Experts of a small language model: a sigmoid router.
Below are experts of layer 2 (counted from 0) of a mixture-of-experts language model. Rows are named router (the router's row for the expert), down (a neuron's output weights, with its number) and show model dimensions 64-127. Each number is 128 + 32 x the weight over its row's rms, rounded and kept within 0 to 255. Numbers have three digits each.
After each expert's rows: "comes before" lists some tokens at least twice as common just after its tokens as in all text. This comes from a sample of Wikipedia text that the model never trained on. Tokens count by the router's weight.

# expert 8
router:163132089106102134142187049092150178157136116108147107135092152171158078146117113202135145152124078053131136084104155134173124158144169174171097137118121097118138124143189067166140109113137095
down1:110102167110153119095150139085125147119149143123138154143136125126126106179156128163126165160113133114155180093143147118077110172088091126125125117147118148144120124095210137075175164067121215
down2:139090092161046130096125142200183123161094132137104144117122091156130141116097085125145086125098089101128146108114136056058049135134172129127124124195167179195112106203145106104118107164100145
down3:148093150114231157146122134079129097180079127086148148131106150166075119066107087140135148111153105100177089156135104148156130131120171128137101160114116125151140157136129102146150113140062200
down4:114134085146137109103143109110124086137166140132159111123123146134115169118184111105107171093212122137068076098159115136101116083125070115107145122181095166090170118105126151078120109135110131
down5:107105135177066162156156111168161147159202163169107126168143174077124109124114148065056106160134188144213122127123153150098099156186187138120145080125110079113076120156158150103153115114083178
down6:119196149152115068112123104155129114112168157114116134158113135122130076113173200077212119118109142137136127193124116136102132126184124123153108125141104184135134128112128123118141141146163070
comes before: "-", "==", "|", "19", "The", "==="

# expert 15
router:141149108111096109119138156130170135151116186140136206084133141149148134178172131140097129131115141166127093185086198101178129143138165211146136111138145105134132148157191153121096079141148055
down1:142164138129078105135091115146151148164149120150090109133099074060141087081150122130137117117118090151178161127128161071139153087121159107116187129113180191177105177146150127135162091097163116
down2:114136125138143102134141141161133168117174100151177102154161183170106148167121080105173101117129165128132145112147149119120142165088123117096127151136173072133114131108118050104123073113122159
down3:139139135170082141113138129064045084118110074172080156153076131091111144107109110196060176104141071087138102125097152127098159096219184158112162116118103157119145141134132121121126114163105140
down4:147040139112090067128141145147134101049109144094127142135145131095138134067111153182162141179177162150156086145124109166130137151130123124133156153111159075120127176195150161134082116189122161
down5:081037104118102097118100149084118126147162097136189146090111178172137145121084138117143145163135116103158123092145129117129156113181154118148116127128159109143127144162163124163101161172122153
down6:161118105162144135103120093113170134149163073199085130084165170116082154125057173102152139095145119143146156075065145090111106141109178111158110126087092171117148095127133114131095091130071143
comes before: " |", ",", ".", " (", "\n", " |\n"

# expert 6
router:174132074131094117159143110140195108154095133102118129135117140129082155170134144116103118129088151153115048144069153109224096147143148151155122132117149063135208117129162123111077133115166087
down1:138099105105094159087120134110171156216141124108101189185176148092145144134077150149111087191161092125119179135160116110108120137121104123136148162125147146102163131134182142116084147176128120
down2:098118127166115182128167182135155141134131091102184164088156062134100109164135126136129096156128146139141104133081175107078094102147212119141163088094153083140129139145095152134116126121077162
down3:181131151132104133097182107123112171180091110235134089133118133134127168148109106186148118097098139119104119151098174133172104173160153109161148134113107118114127070107090175103129177164142072
down4:151151109115141123162148108131090139053088128136176121152100196134131146168144119106110124141078067103095112111144178106146094117168132147139126158105078143100130134128176194152125116105150135
down5:182144150179132202124116164183122171121100082108154141150131131162164180120177110179175177129109137091089104102124158103065110100184156167198047137094068134101111190087138150127135126111162094
down6:093161123160094124173165134138110133144153165088096154117144185083117086150140177199097171164046110167112199134105133144099124132125137148187100179140151121093170136073110129146127140089110113
comes before: " |", "–", ".", ",", ";", "0"

# expert 7
router:137158132076173078156132174149173114097159155193154116144156136138165122158138114157134122121090145133126055140051159122209131159139203184112164119189185106122105126126125097099058133143145098
down1:081168089154123148074145122159132147159173100179116110126088122107095174164117125089151088116105146121126099122096134097086158167164134131080138185123072138213085089100101173161141147089116135
down2:197112105120137128184135123167117137147197104150196132110120121080118101165136139107114117098121085084196129130119148151088050142156149123168135175151164075153113161101113128201139117136189158
down3:106116129193069101063120114113124096118123121127196082031150113134142142098134179119129116088140151088162170172041159115142101237181160166082082148083108138154135129144139041140153148127145149
down4:131123085172077113133104174083125173119167176154164126107082153125152155153122136149174168111124127142154203122099160123150102136118111134098103189102102119157132137070128159134158160151162155
down5:097178113070086150165150076137160115106073107092094116113151085174066152079241114098109110025161135175113114132197125157038164092095091109136077169104157130111145118130136074101186120098098155
down6:151092095125115123147081089148170177149069088090148117100165158162114123064116070117114191181147148152139154140119143105135162129078134172098040108126099119086114176132119102079128185184180106
comes before: " of", ":", " in", " to", " and", " by"

# expert 12
router:132069121119120143114131157119171133116086105193137210143140134171108104108091111137154071147110207169114150090129039158132078135071127068148141104089165190133154126146202139120135109140137137
down1:074116134132106143121189117166172202112136133129095121139185165127120157159122125106221160111150147177139141105095164126131154134094091142113131141136160135113115067133101132103105126097171162
down2:129172106174125122104101095086122155115140096105136133138155118172164120137141106071128112069120124178105042195158101115111124134103172101156166098150168124155137134099097131112150104129106076
down3:133091091063151186152152078190120150126087108152142180125114109103107137095116153122105109108162125164120106146078149131151141101207057080155068134061149089097140163098160148109117126139083176
down4:139118163084170167139140124081167110164154124057105090151115170155158120075197114085160176167133140152125120106177112172121180101116093106100131170167142209133142158141094114225135190165093138
down5:144082138100107090170083134090153138132113125136127158200113120176164107079144102110135086173101129130174149097181126154112078118137148138118199124162087109124122168108076163164132168096087118
down6:093202106122157143134162129093102118156097133116097128126144136140127132066135126099195084092108076117038105142170161174140133159155142154143165095139130139153160015180137131070125079092145112
comes before: " the", "-", "|", " a", "==", "The"

# expert 13
router:147134113100106149149110157130119117079095065100122153093133090153101112127154127161106199119066142128138140150076173090126144087100157140142109151113152152153080112112095162081111128071132130
down1:154180132120122104171141156111166139120057108063127134139104110081140123111156145087157113115143100113171094148124103149149159089155204114114032088171112145182165193135167127103092093170161085
down2:166150116103188085125105116140117149189140129130111115128104092137180194179089091178160148096088145137138104163132145053101136093138136086144112104166113086120094148168126122055117093171142088
down3:097115099118147068155088146170083128125077103146101125112167137144116162087126122159120120110113073094140177144108066196080140186183118142186034068108134124129130140100150141137066079100162082
down4:153155115107112135106103113130134100128113115101154054092117128119102076114100163131109084120136098128167076204140015103099123136135139150166075129054080202185106161133166177144156197124149117
down5:085116149044084103066093098114115120115129106147101135133079141052121110103072088138175046117146111127124122125110107171126121147133068146143084193079161199164101148155126087107152177142117159
down6:071167085142090155155208049108147083136149103060138198175073130100110084121145070118145143154142144072090108146136151075164144156095130129115066174074131096120141046145123176127146101136100131
comes before: " ", "20", "19", "1", "2", "0"